config.toml
n_layer = 11
d_model = 256
n_experts = 64
experts_per_token = 2
d_expert = 192
d_shared_expert = 0
activation = "swiglu"
moe_layers = [0, 1, 2, 3, 4, 5, 6, 7, 8, 9, 10]
router_score = "softmax"
normalize_top_k = true
routed_scale = 1.41
balance_loss = 0.0118
balance_bias = false
init_std_router = 0.0189
lr_router = 0.000935
n_head = 2
n_kv_head = 1
head_dim = 128
vocab_size = 8192
norm = "rmsnorm"
norm_place = "pre"
norm_eps = 1e-06
positions = "rope"
rope_base = 10000.0
rope_fraction = 1.0
qk_norm = false
attn_scale = 0.0884
tie_embeddings = false
parallel_block = false
init = "normal"
init_std_qkv = 0.0408
init_std_o = 0.0506
init_std_up = 0.0584
init_std_down = 0.0584
optimizer = "soap_variant"
lr = 0.00672
lr_mult_up = 1.44
lr_head = 0.0133
grad_clip = 1.0
warmup_steps = 200
schedule = "wsd"
decay_fraction = 1.0
decay_shape = "linear"
final_lr_fraction = 0.1
batch_tokens = [65536, 131072, 196608]
seq_len = 256
doc_mask = false
train_tokens = 504200000
steps = 4293
dataset = "wikipedia_en"
Below are experts of layer 5 (counted from 0) of a mixture-of-experts language model. Rows are named router (the router's row for the expert), gate (a neuron's input weights, with its number), up (a neuron's input weights, with its number), down (a neuron's output weights, with its number) and show model dimensions 0-255. Each number is 128 + 32 x the weight over its row's rms, rounded and kept within 0 to 255.
Before each expert's rows: a language model's description of what the expert responds to. This comes from a sample of Wikipedia text that the model never trained on.

# expert 28
First names or their opening pieces before a surname, often in credits and cast lists, as in Ron, Chris, Jerry, Tobin, Lawrence.
router [137 142 118 107 144 137 193  88 149 176 190 172 106 181 138 121  95  88 196  94 122 131 153 122 137 120 136 130 164 155 129 144 115 182 106 126 129 176 109  77 157  68 154 133  96 165 124 124 173 113 121 177 161 160 123 119 130 127 127 127  93 115 133 163 187  82  93 141 100 165 131 124 166 112 146 117  85 136 195 169 122 154 152 171 127 152  88  64 115 190  91 129 163 186 109 132 131 151  93 141 120 166 135 107 119 145 171  90  96  88 124 134 150 165  59  74  61 140 111 102 114 164 156 112 111  76 175 115  81  63 151 166 121 160 106  91 128 173 131 100 202  37 163  84 131 104 135 151  92 129  88 160 201  86 186 119 158 190 110 151 136  92 168 186  80 185 176  88  87 108 108  80 127 160 105 109  92 112 153 188 140 133 176 151 139 130 157 142 164  95 135 104 163 125 151 177  88 121 107 179 131 166 116 146 134 111 135 136 140 108 151 117 142 129  96 106  70 128  96 106 116  91 138 104 127 114 191 126 120 102 158 134  78 129 139 165 163 154 155 110 121 129  74  94 142  90 125 108 176 127 138  97 137 149 141 155]
gate0 [104 104  94 147 130 149 145 177 153  91 136 155 112 110 137 144 181 114 168  95 158  86 102 127 149 106 106 124 160 105 172  84 157 161 132 132 157 112 170 137  13 168 156 114 145 152 115 134  98 113 129 195 177 115 175 103  89  53  97  75 133 167 144 146  84 169 140 133 103 140 179  49  84  93 115  70 158 174 173 128 129 141 118 148 158 157 100 104 125 101 100 124 106 136 189 114  95  90 142 150 132 168 134 115  89 134 144 142  79  77 140 131 139 117 100 177 126  73 158 129 108 182 122 122  94 168 135 173  65  96  92 135 128 149 134 187  63 107 112  54 118  93 153  66 128 114 173  94  61 114 101 130 200 123 138 183 143 154 163 172 186  84 156 105 126 179 149 115  98 112 155 109 136 130 133 174 173 122 129 115 102 157 136  75 161 171 100 115 120 120 172 128 101 150 101 167 148 126 156 192 147 100 165 117 122 152  76 123 160 103 170 103 125 158 118 190 159 114 125  85 122 175 129 149 155 147 119 116  69 104 130  92  96 159 126 139  97 177 129 109 195 135 163 100 149 105 117 114 117 120  89 127 123 168 152 123]
up0 [ 80 129 129  96 163 111  95  92 145 111 126 168 132 123 126  94 180 125 173 117 155 104 168 171  97  69 192  90 104 142 103  55 123 191 139  98  85 140 104  97 137 126 143 102 146 168 155 111 150 116 157  93 136 172 188 119 110 164  95 164 116  97 113 184  84  92 175 101 107 147 102 166 131 113 160 171 139  29 122 139 157  93 164 120 144  97 146 160 142 133 107 128 105 112 105  59 158 130 189 204 146 137 177  64 149 163  70  85 135 126 123 118 116 120 144 137 174 158 111 161 116 140 164  77 131  79 140 132 162 166 122  79 100 156 153  78 149 127 140 155 182  94 160 255 128 157 171 141 146 117 160 113  88 133 157  72 126 121  70  81  98  90 121 130 120  62 158 152 132 114 137 100  99  92 103  92  91  47 102 101 138 137 114 124  74  94  91 121 159 123 124 120 126  82  88 102 102 154  78 117 164 207 124  67 155 103  78 135 123 128  78 139 129 107 119 136 134 135 107  89 126 145 133 162 131 163 153  96 142 154 160 142 100 156 153 146 125 136 106 146 132 113 137 130  77 131 147 130  96 122 152 110 123  80  94 140]
down0 [108 153 139  74 135 165 145  72 177 199 115 148  82 157 153 127 146 118 126 194 105 154 100 130 174 140 135  59 156 137  79 100 130 202 133 168 128  52  48 125 105 145 114 140 151 124 147 130 113 142 102 122 176 120 143 107  84 114 139 116   4 162 117 196 108  73 146 114 141 163 161 147 131 159  97 120 121 156 167  86 138 161 189 139 165 200 139  63 100 116 153 161 139 145  96 142 134 123 110 137 128 126  99 133 108 114 126 135 129 164 130 105 133 188 149 146 195 149 153 155 129  86 151 171 112 139 133 110 153 133 124 173 119 151 101 130 109 147 162 139  97 138  92 126 135 164 130 148 187  84 151 142 122 112 218 107 142 128  65 131 116  97 118  75 108  95 147  51 166 115  65 135 124 133  90 128 135 115 169 136 152 200 124 152 147 128 158 110 141 105 176 178 140 105 165 108 153 111  72 160 152 137  80 159 146 125 198 105 162 137 131 150 114  71 161 169  99 117 154  84 136 148  97 141 119 138 123  97  78 119 104 135 119 122 116 159 115  72 163  95 161 203 150 105 120  91 152 115 152 168 101 116 171 139  92 113]

# expert 21
Word-final pieces of foreign names and Latin taxa, often Japanese or Indian, such as -ya, -moto, -aki, -idae, -ella.
router [128 142  80 134 120 163 103 133  92  93  77 105  97 123 168 131 106 125 113 123 125 158 161 150 172 104  85 119 132  95 140 171 203 167 116 120 115 114 156  98 146 215  66 158 108  97 136  86  98 156 158 143 152 106  97 136  72 114 120 147 143 124 181 171  94 116 172 132  93 189 148 180 115 232  98 144 150 149 128 106  80 151 115 119 130 136 155 129 144  72 141 147 145 124 120  93 164 158 123 138 178  99 127  72  94  92  83  73 197 109 103  90 108 124 106 121 147 137 107 146 151  95  98 114 128 159 134 139 123  82 178 124 138 124  81 121  66 135 151 210 140 133 135 120  50 142 100 156 147 112 155 136  93  94 120 181 120 112 136 144  99  89 160 125 110 168  89 110  68 128 146 127 116 114  78 154 159  92 129 114 111  75 158 160 148 138  97 187  54 177 172  86 136 121 150 113 176 121 119 125 120  91 168 140 146  60  78 123 106 178  97 111 111 167 145 126 101 150 109 142 104 142 143 167 149 131 110 113 141  72 134 149 167 121 176 187 167 157  87 149 108 124 115 167 207 116 156  85 142  61 157 183 132 143  84  95]
gate1 [123 120  89 110 149 147  94 140 133 164 157 170 139 105 106 156 175 150 161 104 113 105 135 178 130  93 196 104  95  74 113  96 104 100 101 162 167 134 109 125 112 153 145 129 113 184 135  93 138 168 146 116  93 129 114  58 134 111 110 131 106  71 111 161 149 126 132  84 126 105 151 143 174 144 145 122 149 109 166 117  95 148 112 137  92 101 137 129  65 136  84 116  69 120  84 186 197 198 114 142 140 116 141 101  60 122 133 128 191 123 123 122 215 129 154 124 104 166 163 113 143  82 125  97 112  56  93 147 116 113 149  73 174 105 180 114 121  64 142 152 158  99 173 135  91  81 152 150 157 177  75 149 135 182 137 154 151  91 144 120 131 108 163  62 186 181 131 155 112  86  93 108 109 153 117 186 171 133 178 107 172 144 161 114 148 113  76 150 137 128 148 143 171 105 106 152 145  93 116 142 200  92 118 157 122  79 140 155 134 117 148 150 143  98 122 138 125  81 155 134 119 137 109  96 109  90 157 157  79 160 138 122 162  82  84 157  50 148 131 132 174  63  77 137 133 156  98 108 152 134 126 188 105  72 153 209]
up1 [106 167  88 122 121 129 146 107 150 110 146  72 179 211  89 153 126  88 146 129 140 149 173 172 143 125 125 175 141 171 151 144 118 118  68 168 148  86  95 112 159 136 144  77  90 144 117 125 150 131 165 125 171  83 114 142 149 162 117 164 152  89 141 109  79  90 155 109  89 118  99  99 152 185  55 181 173 132 129 149 134 135  90 120  89 144  87  73 137 171 166 122  46 134 101 138 123  99 146  96 157 179 104 124  98 148 182 126 115  89 127 153 178  93 125 107 112 135  85 138 125 116 109  99 157  79 129 113 116 130  76 137 123 133 143 105 149 139 158 160  69 157  99 136 115  94 157  88 142 212  94 207 116 135 194 169 160  56  93 101 123 151 110 147 111 170 154 115  89 125 138 100  80 131 102  85  94 155 172 129 128 139  80 144  75  93 124 150 172 180 105 135  95 146 114 103 133 124  80 154 120 116 160 128 165 151 167 137 179 111 140 181 123 171 191 120 174 131 118 140 152 147 103  98 144 150 142 142  81 164 170 162  59 113  82 108 155 124 116 191 169  80 156 171 144 134 148  77 164 117 142  93 106 165 162  69]
down1 [147 136 122 169 115 104 132  79  75 133  84 148 129  98 171 100 144 157 130 129 132 159 130  96  53 108 105 134 124 151 150  82  99 137 132  97 129 140 150  90  66 110 109 125 117 129 143 173 141 142 112  55  43 109 138 170 163  83 138 109 140 113 166 156 119  66 116 134 145  88 113 144 173 165 123 125 127 102 110 162 119 143 174 189 137 124 127 144  77  85  63 114 110 106 149  36 114 152 195 122  90 145 137 116  88 180 130 129  98  54 177 141 108 122 133 174 134  99 134 151 124 149 108  66 147 143  83 127 136 107 141 127 135 129 134 114 134 144 158  57 143 173 173 174  90 145 118 114 168 156 190 140 130 116 115 118 125 114 167 116 151 180 114 104 124 136 143 180 205 144 174 208 152 150 140 138 121  85 123 142 142 181 122  64 100 114 146 172 137 125 103  78 156 162 140  87 125 130 122 167  89 126 115 158 172 204 142 157 161 124  69 130 143 146 142 106 115 166 159 186 147  66 136  72 215  99 159 156 101 140 164 152  46 119 128 135 157 111 168 117 117  77  84 107 113 101 113 164 161 135 126 120 117 130  93  78]

# expert 25
Digits inside numbers, especially 5 to 9, in scores, tables and dates, plus spelled numbers like six, seven, eight.
router [105  70  77 109 117 116 177  63 141  99  97  94 103 110 187 158 125 178 131 118  93 144 105 134 101 116 142 130  92 116  75 132 107  99 116  51 162 146 153 159 120 156 130  96 124 135 178 125  93 156 128 113 124 146 156 112 123 125 111 150 168  73 167  65 117 135 185 132 139  79 105  76 129 156 193 100 113 153 120 101 106 122 107  95 184  80 143 118 166 170 173 154 115 182 175  68  93 156 172 131  96 147 128 177 131 134  53 135 128 154 145 123 139 110 103 145 114 109  76 117 150 105 169 182  90 100 148  89 101  93 116 128 140  88  90  68 112  71 107  84 160 179  98  87 112 110 147 103 130 153 118  85 145 127 174 183 144 117 141 111 136 103 135 106 147 119 203  87  19  93 148 158  91 111 118  65 153 127 137 184 122 128  65  92 133 119  92 118 139 161  87 104 176  84 162 103 129 119 132 109 150  98 134 135 118 143 133 216 146 136 100 149 104 116 138  94 144 150 116  93 189 161 126  87  61 103 115 135  86 127  96 144 129 160  96 158  99 161 162 167 147  88 167  91 143 119 124 132  71  83 115 133 142  93 116 162]
gate0 [ 95 137 145 109 113 134 119 153  93 126  89 168 138 186  96 117 139  76 145 143 179 102 184 139 156 133 148 126 176 194 138 188 109 123 130  95 108 126 151  84 192 204 115  99  90 103 142 155 133 205 120  95  95 112 111  99 109 129  80 108 145 158 125 115  65 162 127 106 166 129 113 146 170 124 156 115 162 193 118 109 175 140 110 175 122 144  84 130 120 173 101 139 103 168  85 184 112 146  86 135 111 152 104 120 127 145 114 195 141 146 124 114 148 163 136 148 110 155 115 146 114  89 145 115 109 119 176 114  63 117 149 161 155 110 111 127 110 178 113 153  91 197 133  82  99 166 110 166 127 110 106  92 113 180 160 106 150 211  88 159 132 133 161 123 114 106 133 153 155 124 152 156 113 116 169  72 104 122 118 131 140 207 155  89 102  91  98 131 133 168 148 170 111 155  90 188  28  46 121 105 127 150  83 159 135 112 131 106 110  79  87 148 126  97 150  85 102  99 181  80 122  79  90 113 140 139 156  89 185 133  87 112 142 143  87 106  82 157 118 133 119  94 134  99 103 157 120 147 167 163 102 176  66 163 128 192]
up0 [121 120 127 136  65 174 142 152 129 141 146 100 147 106 120 144  66 185 183 153 115 103  95 141 122 136 183  96 150 140 145 167 162 160 134 100 133 140 144  53  86  66 141 116 148 100 218  87 154  84 113  99 109 176 136 125 142 126 119 124 136  69  95 132 123  94 161 162  40 137  88  98 105 166 145  96  96 171 119 121 127  89 145 126 108  63 142 103 156 125  87 107 112 148 119  58 168 142 155 147 123 173 103 203 165 147  59 118  66 114 152 143 131 119 149  57 130 148 148 152 149 169 122 100 119  92 142  80 162 178  59 158 167  49 143 154 159 131 141 143 101  99 134 165 127 153 122 134 128 124  72 101  98  97 140 125 115 148 123 155 134 101 157 131 145 162 109 145 158 203  87 188 119 122 148 108 133 150 164 111 117 157  73  98  81  92 142 176 117 107 163 162 116 140  98 109  86  79 112 141  97 110  85 133 158 146  92 138 118 130 146 103 155 183 101 136 131 138 135 103 101 158 148  96 119 142 132  78 169  93 120 124 179 161 113 113 141 161 112 192 172 100  49 133 144  95 163 131 114 112 111  78 126 163 213 156]
down0 [ 76 113 144 115 124 112 115 154 211 123 102 126  84 144 117 159 105 167  74 141 123 109 132 137 132 121 102 145  53 139 110 164 139 102 121  94 127 182 138 155 177 123 149  78 158 103  92 108 136  94 116 102 188 112 136 166 185 151 141 153 163 108 165 165 137  89  82 190  44 116 129 168 156 136 119 122  91 126 157 198 154 140 121 152 144 136 135 122 163 132 163 186 105  71 175  72  76 107 152 124 162 161  99 164 129  77 146  95  92 133 181 163 155 148 152 194 132 158 127  74 116  90 134 111 146  92 137 144 131 127 208 137 186 119 159 156 148 164 129 143 150  95 129 153 137 153 112 168 129 126 126 130 193 103  92 169 119 160 157 147  43  67 129  92 122 156 109 127 126 152  93 164 178 140 108  62 117 191 104 118  87 137  99 151  94 129 142  94 152 142 204 100 173  74 157  88 112 114 133 143  89 133 134 143 161 143 173 191  99 156 195  86 128 165 162 155 141 102 149 136 149 149 105 140 140 170 169  67 122 153 104 136 207 160 128 142 140 134 129 138 151 163 138 143 139  81 140 158  99 154  77 136 162 131 157 109]

# expert 39
Sentence-final periods, line breaks between paragraphs, and closing == or === marks of section headings.
router [ 95  92 204 120 147 139 115 100 162  80 161 128 153 103 130 129  89  84 111 125 162 199 144 118 108 105 160 155 140 104 112 148 163 122 131 165 164  78  95 176 119 159 135  73 153  97 131 150 140 120 128 122 148 176 163 206 123  39 129 164 111  88 100 146 112 102 150 132 107  75 174 149 152 185 131 116 146 146 179 134 221  80 195 106 155 127 128 124 128 116 152  80 142 135 130 166 128 128 168 110  99 129 147  79 113 133 149 137 116 186  94 173 119 143 175 103 143 146 147 135  81  85 101 133 102 183 114 143  97 126 130 102 148 139 137 155 106 132 124  96 162  70 126 122 133 150  91 142 129 111 116 156 112  86 109 132 124  72 138 128 157  92 122 166 127  95 142 145 130 129  91 142 113 170 112 138 155 164  65 112  99 115 143 147 110 118 135  99  59 172 101 103 100 133 154 192 187  69 102 126 102 123 142  84  58 121 108 116 108 147 112 156  72 102 200 193  49 122 154 129 104  88 165 101  48 203 107 156  82 140  96 109  90 180 172 159 144 154 146 137 144 146 177  93  90 145 108 102 164  72 148 165 139 138 105 103]
gate0 [141 127 126 138  97  65  93 113 112 107 131 133 109 141 100 151 150 163 190 188 110 164 140 121  93 114 136  82  94 147 116 120 143 121  86 131 145 133 116 136 152  73 139 140 137 100  62 118 245 145 125 126  87 147  84 116 173  94 141 138  70 113 128 176 175  87  90 129 170  83 127 131 108 119 113 142 112 150 159 141  70  91  96 101  90 100 117 128 121 120 150 106 134 123 128 139 170  93 142 160 181  85 121 104 142 135 121 195  95 115 102 130 120 144  44 134 114 105 163 169 117 141  72 114 103 146 140 149 172 115 138 125 143 166 140 123 112  43 161 130 134 201  93 115  78 150 155 130 113  99 156  91 119 137 176  88 181  50 158 127 129 152 129 125 119  73  29 188 202 176 121 123 126 146 132 110 119 129 153  93 148 108  92 137  78 107 127 172  94 125 124 115 158 172 143 161 120  90 119 221  83 154  77 102 118 114 100 100 143 128  91 150 108 121 167  77  94 144 163 121 136 127 132 144 115 106 153  87  73 175 120 142  84 209 136 116  91 125 175 118 156  84 113 140 167  88 108 136 162 174  96 153 143  84 160 122]
up0 [105  76 167 122 175 140 150 116 140 196 106 121 177 111 147 106 141 117 122 129 133  98  80 210 130 149  94 118  97  87 120 148 134 147 161  95 143  71 154 140 156 183 178  89 112 117 175 129  86 149 155 115 156 130 153 145 152 102 141 194  91 162 123 125  90 142 128 111  94 126 108 161 132 131 172 190  93  89 139 108 121 138 131 148 176 180  80 146 110 110  86 135 107 127 165 156 131 130  86 152 133 218 154 138 159 103  94 100 166 159 113 152 123 100 152 159 139 189  77 127 151 153 103 117 165 140 108 122 155 136  70 148 157 120 156 100 173 125 100 114 142 125 115 126 192  66 119  85 107 126  49 127 154 163 118  77  74 169 122 153 129 105 137 166 156 141 143 102  90 117 145 107 147 122  29 130 135 137 186 178  96 150 173 132 161 130 147 183 140 128 107 168 100 104 140 120 122 123 149  75 111 154 109  72 114  90 152 129  97 111 147 125 149  94 170 204 133 144  48  93 123 167 148 147 120 152 102 163 163 153 119  50 126  62 149 189 101 146 144 120 152 108 141 186 109 107 145  65 123 145 133  48 127 185 106 127]
down0 [177 131 125  97 181 140 138 144 139 177 133 112 123 136 114 171 147 130 113 119 182 124  89  99  91 148 124 147  86  91 114 156  86 131 134  46 189 109 170  69 188  80 177 157  89 130 116 135 165 135 185 194 140 111  42 106 186  86 168 142 163 139 134 147 147 139 103  65  73 175 139  94 135 143 117 135 148 182 185  83 134 151  85 139 101 165 117  67 150 130 121 139 150  96 144 133 141 141 156  84 137 133  86 169 105 150 111 169 152 142  85 112  71 153 141 109 126 197  99 139 104 177  98 140 112 111  95 153 117  78 104 188 126 157 136  92 114 138 152 113 112 142 150  92 101 111 145 190 112 117  56 113 137 150 120 137 128 124 175 105 184 128  93 130 150 143  64  73 137 159 204 118 139 103  68 153 129 104 108 105 128 134 182 135 166 128 120 130 175  96 141 155 166 151 109 103  55 133  98 129 154 131 176 160  99 102 133 123 110 158 163 105 180  98  87  73  84  96 114 103 112 141 155 103 131 118 139  80 136  75 176 104  92 122 189 141 158  96  97 159 136 108 144 156 149 105  76  75 110 171 100 152 114 151 116  96]

# expert 52
Word-final or inner syllables like i, ni, ta, ina in foreign names and words, as in Steffi, Hasani, Atahualpa, Posteriore, Medicaid.
router [161 137 103 144 112 108  95 118 100 142 169 106 160 126  90 124 148 123  87  83  96 126 162 147 113 130 165  57 141  50 124 121 140 161  93  58  73  47 123  84 116 201 105 112 115 121 153 114  68 160 134  92  96  82 118 100  98  83 102  83 155 126 106 172  87 108 111 137  53 130  91 116 110  82 131 121 193 130 166 201 153 113  87 117 150 110 132 189 156 135 125 131 132  85 113 126 146 121 133 163 167  59 133 154 122 165 174 134 150  92 112 160 105 151  55 117 179 100 122 136 163  75 129 151 138 151 126 126 146 183 171  51  72 113 127 140  72 114 162 105 111  90 117 133 122 114 182 121 105 104 130 130  87  88 151  91 116 151  86 153 149 190 110 166 188 132  90 121 104 157 148 151 145  97  81 149  57  69 104 152 132 143 162 125 106 160  57 123 123 153 144 144 149 170 147  86 148 144 161 102  75 145 143 169  89 140 161 110  94 128 130 150  90  94 102 128  99 162 119 146 152  94 106 123 145 121  95 106 122  76 140 113 131 172 193 157 168 131 148  88 129 128 144 122 138 158 140 133 208 171 126  87 143 125 169  95]
gate0 [130 144 133  97 130 110  99 152 111 121 150  94 140 139 143 121 131 133 130 158 145  76 172 125  67  45 136  56  81 113 129 132 153 119 186 106  62 123 157 139 109 128 124 121 200 150  98 165 119  84 159 116 147 167 155 106 177 118  56 119 153 164 131 136 163 109  95  81  96 113  97 107 128 106 126 138 139  91 127 126 145 128 107 102 142 184 123 169  77 126  87  97 206 165  85 166 110 135  96 142 175 169 147 156 195 144 115 111 136 106 120 102  84 148  76 124 176 166 126  99 145 116 104  96  59  85 100  40  82 174 156  68 159 124 103 145 141  66  93  79 158  85 115 148 158 115 137 109 166 177 196 123 113  59 104  62 101 143 159 188 209 113 146 134  91  82 161 133 144 124  75 118 103 109  56 145 138 105 122 155 136 100 140 108 144 132  46 100 133 159 114  92 112 142 138 129 145 160 120 117 144 154 122  95 105 148 136 115 159 111 177  97  90 122 120  99 126 147 165 122 152 172 101 120 150 133 133  94 132  83 166 149 159 124 154 181 115 158 118  63  93  93 112 132 114 111 116 102 190 151 116 131  73 117 134 125]
up0 [111 122 113 170 141 132 123  58 100  79 175  93 201 124 112  89 149 145 121 185 132 196 129 108 189 115 145 150 107 116  81 158 157  97  76  80 164 136 126 130 112 129  79 163  94 158 159 128  86 165  73 132  65 178 117  81 142 146 219 165  91  84 155  85 112 162 159 162 100 127 185 131  93 149  61 161 176 166  97 176 176  78 130 113 134 142 101 149 108 184 121 124 112 124 108  89 110 137 151 103 110 129 113 134 118 122 151 132 101  82 142 169 139 118 136  67 105 121 168 203 191 114 129 122 146 102  99 108 104 149 104 158 132 126 112 100 128 137 146  70 131 141 130 144 114 145 143 199 150 146 112 176 147 145 102 165 133 154 119 152  95 116 207 118  72 175 177 184 143 167 196 115 135 131 200 114 144 148  82 141 137 185 126 141  91  56 161  68 126 137 186 145 100  84  78  95 117 108 161 118 165 115 170 127 164 143 149  99 168 111 111 116  95 132  83  57 122 132 140 103  96 116 116 103 105 150 139 154 136 100 135 128 109  79 133  83 132 145 108  91 150 111 134 140 176 179 155 159 121 121 124 141 124 115 125 146]
down0 [180 146 131 135  96 145 125 139 120 156 143 138  85 114 139 173 173 160 128 125  95 113 108  82 139 108  89  39 116 121  97 152 147 108 159 148 110 138 126  83  93 128 120 113 110 135 157  81 127 109 113 127 189  61 155 128 117 165 159 147 143 103 127 124 144 116  96 126 103 122 153  87 210 143 157 128 169 177  97 125 169  28 122 130 189 130 124  84  93  62 142  94 143 160 120 106 109 173 139 146 121 112 163 129 169 162 110 140 118 111 170 176 138  79 158 113  66 123 140 158 125 164 159 101 155 100 171  88 146 142 211 197 164 110 104  84 121 101 161 167  88 170 154 122 145  94 169 149 172  57 131 114 124 109 213 109 137 158 146 180 146 102 217 141 109 120 130 142 155 120 124 142  80 125  73 107  79 100 124 108 178 135 169 168 103 122  89 114 114 118 115 116 136 179 167 159 112 101  85 147 124 173 125 118  96 102 151  93 157 113 111 122  92 114 140 118 106 121 123 170 123  81 131 119 137 106  72 156 129 119 143 179  97  62 195 110  63 166 133 191 169 103 143 123 163 122 162 117 186 121 161  82 107 149 174 128]

# expert 51
Individual digits after the first in ages, years, heights, coordinates, populations and table figures, e.g. aged 91, 1918.
router [134  72 105 114 119 125 109 111 101 146  87 124 141 144 110 143 195 132 193 189 103 156 104  76  41 128 139 142 140 145 141 187 130 113 132  60 112 130 159 146 152 134  63 105 128 129  74 151 115  88 107 142 169 179 117 109 138  82  89  81 125 142 185  87  97 114 102 120 175 147 112 163 148  82 106 111 123 113 122 176 129 132 121 134 140 230 152 135 130 121 180 144 167 162 142 110 184 117 156 120 146 115 133 113 154 125  89 128  90 255  68 136 140  96  94 161 171  75  80 180 148  65  93 207  71 102 157 122 149 154 155 157 140 109 179 135 114  96 123 149 182 166 108 121  95  81 170  99 147 155 136 160  81  93 155 166 159 134 166 101 155 144 151  93 140 106 134 127 125 112  82 150  94 200 110 108 102 150  41 138 177 108  94 135 140 156 114 168 120 124  81 113 119 174 140 133 112 140 135 142  89 116 171 147 127 130 139 145  88 104 107 130 119 143 142  55 149  75 113 129 120 157 130 198 107 120  94 109 149 145 119 155 147 115 115 142 111 143 113 125 153 145 129 165 162 128 140 125 136 105 176 172 105  84 115 143]
gate0 [123 130 191 142 109 132 140  60 140 134 176 107 136  97 125 150 118  77 193  88  78 135 133  97 163 163 161 157 115 119 138 110 125 152 162 122 124 124  72 182 112 150 117 104 103 178 178  71 146 115 122 144 142 122 134 123 180 122 173 121 172 178 104 128 113 198 102 137 106  71 148 125 142 157 153  84 198 164 127 109 161 129 124 126  97 161 150 178  66 127  95 195 132  68  77 126 153 141 181 139 123 110 157 151  88 145  79 101 205 154 112 105 131 163 109 154 120 149 126 136 136 142 150 117 115 140 135 189 126 153 108 133 163 138 101 137 136 127 141 117 122 155 128 132 120 130 230 135 105 104 112 116 170 141 129  86 130 131 135 168 210  81 148 149  89 148 162 127 192 212 134 132  83 129  64  78 123 113 173 182 118 149 123 185  81 148 158 149 112 165  69  84 165 134 110  84 187 106 168 171 115 147 156 120 109 152 139 114 104 125 191 133 137 150 147 165  92 158 149 124 152 177 105  62 130 117 140 121 167 131 133 125 136 109 114 213 142 124 112 105 155 153 128 141 101 144 199 107  80 111 155 159 188 172 104 137]
up0 [ 88 122  98 135 158 170  98 139 200  78 123  89 171 120 113 120 118 173 136 156  91 130  99 197 103 107 134 120 150 144 157 154 172 138 126 117 129 114 143 125 163 106 148 132  69 137 121 100  76  90 117 162 157 173 158 139 164 130  62 146 121 169 198 180 157 133 131 159 126 169 125 183  75 165 151 105  72 160 158 141 182 109 149 115  94  95 128  70 110 115 158  88 111 152 157 102  92  94 154 110 139 164  96 105 146 132 115 166 134 139 104 121 144 101 125  33 117 165 128 108 114 110 163 167  96 115  92  92 129 180  68 124 170 107 122 142 182 115 110 147 129 120 112  74  84 147 158 113 103 134  93 123 170 231 175 164 106 105 158 100 174 144 107 100 121  54 157 117 170 109 108 111 163 137 152 172 117 139 174 189 120 120 113 152 138 110 181 114 125  54 167  84 139 181 146 135 132  92 100  91  89 106 114 162 154  98 128 101 174 144 145 169  92 131 142 100 107 133 122 106 142  90 125 108 134 109 134  95 163 148  63 150 121 142 149  88 142 177 148 131 121 192  96 163 128 115  43 118 142 132 120  53 188  82 109 102]
down0 [146  97 115 101 193 127  92 119 180 141 152 118 139 119 155 255  88 124 124 179 180 146 120 137  92 149 166 134 112 171 161 119 110 112 128 132 136 166 125 151 148  56 134 114 105 134 175  87 103  99 189 104  90 121  87  83 160  96 163 135 137 105 115 132 110  86 137  86 137 136 122  78 133 232 141 122 166 109 103 151 165 127 142 111 178 111 132 164 116 208 163 142 132 127 153 143 143 128 132 147 137 116  91 121 135 148 113 119 132 147 134  59 147 165  83 142  91  98 167  84 135 126 116 158  99 124 107 107 100 139 184 140 117  75 122 121 161 129 112 125 152 105 138 103 112  81 129 186 175 109 119 157 130 134  92  64 150 143 144 136 175  78 149 103  78 117 105 137 143 117 164 105 176 128 166 103 132 138 151 166 122 100 166 160 151 132 197 139 154 100 131 172  85 122 116 124 125 147  99  68 165 114 146 127  83  84 144 156 117 146 147 162 154  73  61  96 135  63 187 154  48 191 129  94 106 143 114 119 171  80 141 170 130 164  98 119 109  57 142 173 132 103 107 123  79 140 155 150 156 106  83 117 110 103 161  64]